{
  "hidden_size": 128,
  "n_experts": 8,
  "experts_per_token": 1,
  "d_expert": 96,
  "hidden_act": "squared_relu",
  "router_score": "sigmoid",
  "routed_scale": 2.0,
  "init_std_router": 0.0244,
  "lr_router": 0.00296,
  "optimizer": "adamw",
  "learning_rate": 0.00372,
  "beta1": 0.95,
  "max_seq_len": 512
}
Below are experts of layer 6 (counted from 0) of a mixture-of-experts language model. Rows are named router (the router's row for the expert), up (a neuron's input weights, with its number) and show model dimensions 0-127. Each number is 500 + 50 x the weight over its row's rms, rounded and kept within 0 to 999. Numbers have three digits each.
Before each expert's rows: "comes after" lists some tokens at least twice as common just before its tokens as in all text. This comes from a sample of Wikipedia text that the model never trained on. Tokens count by the router's weight.

# expert 7
comes after: "\n", " |\n", ".\n\n", ")\n", ")", "\n\n"
router:525499477573455541496440462564537506498488350503429522453507540402509501544593611500537503632545537558433514487522514547459587489527547452508464481536438464604485472484581519416447561450476505487449462614546558427489405546433546419503485566576511558500527459396494521439446489448539496473490487610449528456521464485477419473498480488518521449497523541519434580547503484524551483515502
up0:513415555528489594546491460448479587485448470567482557548485525488546382449408451515482539499341482523525459499523563561544451599532512522487476470517502489477504482502482430418510464478529442407516468523575484520557584442500622489505483398509498620462529438525410461480464535569535435503500530459486470510456479450488507508484508574460423526519532446465420496520454468575415596436471
up1:524528485412588551511462565540460467490573596575526432443457470549532464465510606562475566433527453560534524540501436494464558519550530554470521524513537510487570443556546529501519588469429400557539486405492523471441548485489407577491517482486478459564410536489531525509440434484435568457498436501495512503560585396438522510439471511520569547519518497494482395447480485448356441454478
up2:507375476548547461500452459524576536560480471455442501474501457510481400444588536509538469521485538455541514476509596519537471491559469507524529515517566437546511580490563483410540510485398431461410515587577435495515573534424466474491444488514560496451517455481420460493455572502631491477570474570555510527521619506426476563538499480428485553495522468484527558362450471489465435567450
up3:565546504535528592416382546439395506473533548512499521464436484580490542492440597486505542606574489438465544528469442527471483421454472512495511486561458522460519520548481421469470517443459487530517454479573530462505521459454417552536457485540453476643515532501571509526422565525470594502452576515503530485471508443471521401516483512568516448598436531442472458393443546558565491473420
up4:512524404577551524470523518488474518520499466536442448437527553445502445538467512559468477574578506292562426472478503495510469562422461454447533450429467460451580453381546483447546526521505507470477456495524523479468507515523497508571552442550592481514466573460593536508528432552513487567531472526510492431449563621528538498516441444506487557552493403494531450497550612499518539514427
up5:536488511469509511500498503558570539472560535474510485502455496486536502530422529476462503447487469572466615464507575558455485461475512370417582529387481465538536523438455499434526475445566474470514522423539557473524538404478514505592496472500592519555522514581461482492554443497578491535493398494473459424519493532597537492464505418553506651496516537529465403548481549421398522466398
up6:545514476511463492491428535483436483518562491529465535458499559519477460517452494537441533527514466465555461545458476456430576517391513480481446424527554535382417571578542471449438542495513565467487437455416532498426457467434457491498532431478523556446596522570533469462404541480458480630545475497570486631592572443570410535554487504525510568448465529520501481525579506450540435534567
up7:493494579435493456631441459417450490513447520433501502581580588555460490479577526525519490506463507457502461489587559614530478563500520502529468487383532484543537526414573568447487582502462445550577433461413500473501492493492463530501541513503469422508603576523558505442581464424585492492531523531472502371503502456475444518479540590487501574474476482524468479489437446436555420520460
up8:593531445501425486573541504501480535407473559532382473540357527516614510471474454456606542468481555440514469489499465408510550532508492541340493448511557532478470462567529494563465456537416467556546545493592583469505509525422401473426484516505490530477482582489480576473567506532498501440529426537426521534532472504527437470461496562567452491461504524500532462461554508488418503572474
up9:498494530585509553493504456410485496488564481538614527485536553484465407500384489480610517502453559505564518494446507510491492541555484517491424426607597391476457431508506435428480551501559407441482578506446480491461553439479572505496494486514624568517445465519442520433528438491556477442508463581465561427468470557519467592540480550576470553501487486505461515543496467479472411529408
up10:542537603539551584469422477590453534456567517491565423538564478431532474453560509514442458588539551497505513521518561546487488426400587471496559425554499402567543452477578483455485512540438475454534490564558532446525508489510577418475519463465528453478497514521382558562502435499552540522491585446580464462525510519572463388418483515516453506425503557533438539556554417540497533479505
up11:545409494577425394413574548482583507530458455469448476516484383626552516536524545497581460450482514478488509524522573404510437518528482449421484532575528529479521509470528461541544438497407470488442566532578510495486522490423578365458460465534463588419526488527474509492452467509515535604461505543567416516554479485483498479494553555477444566523625477500553525465494465443504538503489
up12:501401522532469419518462471462546560534352492464512534576501403472404465546472449488593542457469454547489550479507524509447477496509531513508534528436470541536467531602461479522655458420509484522523556524524517471471546505519426551505509507484504460457489564536561534447562480500498459497526485628481546523456630447485503516472537527508536535520495459578428444433334489539493529512396
up13:622524500478549511455482462554577394464497522528571479429459588480510549478495513534443528464562458487483469480491544410510631578495563462444422475504464493495532494458528515447544567558477547488463594482570528504510529470392467551421492445441473506499439415527517521551359508489496462426506465469484490623578507453604417515545500447527530548585457457434509558530509523474488518461443
up14:503517458516531574487533454440368425488498494455450391558460511465485545560482537442495500436530529528457500501527526546498533484516475532538539509498505423504464546531562563527536458470436532515491497564463490461469523556477562521553364502547559544548450533459425549501497557500511493561426479434623531399571377403426542516494532601397518534612563496531515519544472434406538513506485
up15:449477619437430583571433457464529463555499466472451483472473503426438413502560599523450492482525483538517538500478512379564461484518533461513442373500524478521641553511517479509542514563493557487603537536527404515528467481492448519523504475478418488509541463490472639485398527547443486469513515470516535498444496433490482544472562510474455469470552510554466596648469527535518438498465
up16:625485517500415454450511481558507446465492482521505462544441478639542481525500518579559525494443455578457458567482448487573477472496521524450532526448514462472496562437531545511439570468493447507491483559542503496493534516401445450591497558442558518507528557508531501469463544449459486566601457499547454554590429484554395484557512535456461517423407533504476306446560511466507537531532
up17:525516480452557504564492476510422511480421415546435469449459578452411473536423443541529563446492487452449542536516569543633494546521529442444472534449500548463507376517459435528515519492518533548454596536505574434436556511363446417520528592535507576520430459505510499540423446478448448478539480486573497561567431545492374504470546534517435496473470522514518452535517564487511537558516
up18:506446538526561504471481542495463426571488608527561447459422531503451533492456503598454499493551504488523489473504514477481529555463481513493486427420494515436469496563472472356539542506506519485410470536405407524498425551539469513523556466514518369537558497528501584547518514514402503437525459465557503497521643474439511534529509544581445442429527552455442423502522584576463460388439
up19:577460609513493432528469469470460518499408456506510544494531518458490529533433504472519566480500537455462536423535474466507601526588473547452525562483526532512482463660479510533535473463558482508522444548517482501469483359522485402478565465464569483446574442484460478461457522472487526487451436465479577513528633538473531495489446618484523496404556558496489453524438623560431601465505
up20:464492571558479459527519456522562519485506575560544490450394471441585397463527574506557452507492573539543459521554448458499474502507578559535471414513488430486488586502503550507501482448397509518526536464539456486516535502427520574512538456446489466491530408534491549584431517454467505513529467503514419578462522597539545433500312519467587577580550410448517445448490487439517464483509
up21:477430563536503445568490413510504547492494541492471458664429373536512457561522452502517527504555478513507480518485522541475544464496423391480462490453399383472562469439540514513485551525435476494529436462443466495526506461471563563514424455453598448541543485478544632546493535557427572562582558529527559524471422549493423506453504478485506513454597494535600532519487512485508497522565
up22:619539483426479494462443433496464585536502510526386476512468462500441463535489509541606479414498425480412580446547499528542492498560513415517515548550445467500551619580514412540547509445517464462467485537430540468442495492458441526576534522512479524423549562496490446506556540537555373513585451510593544508560503496482478453422462544421508459514546504548413525526552549533532512431418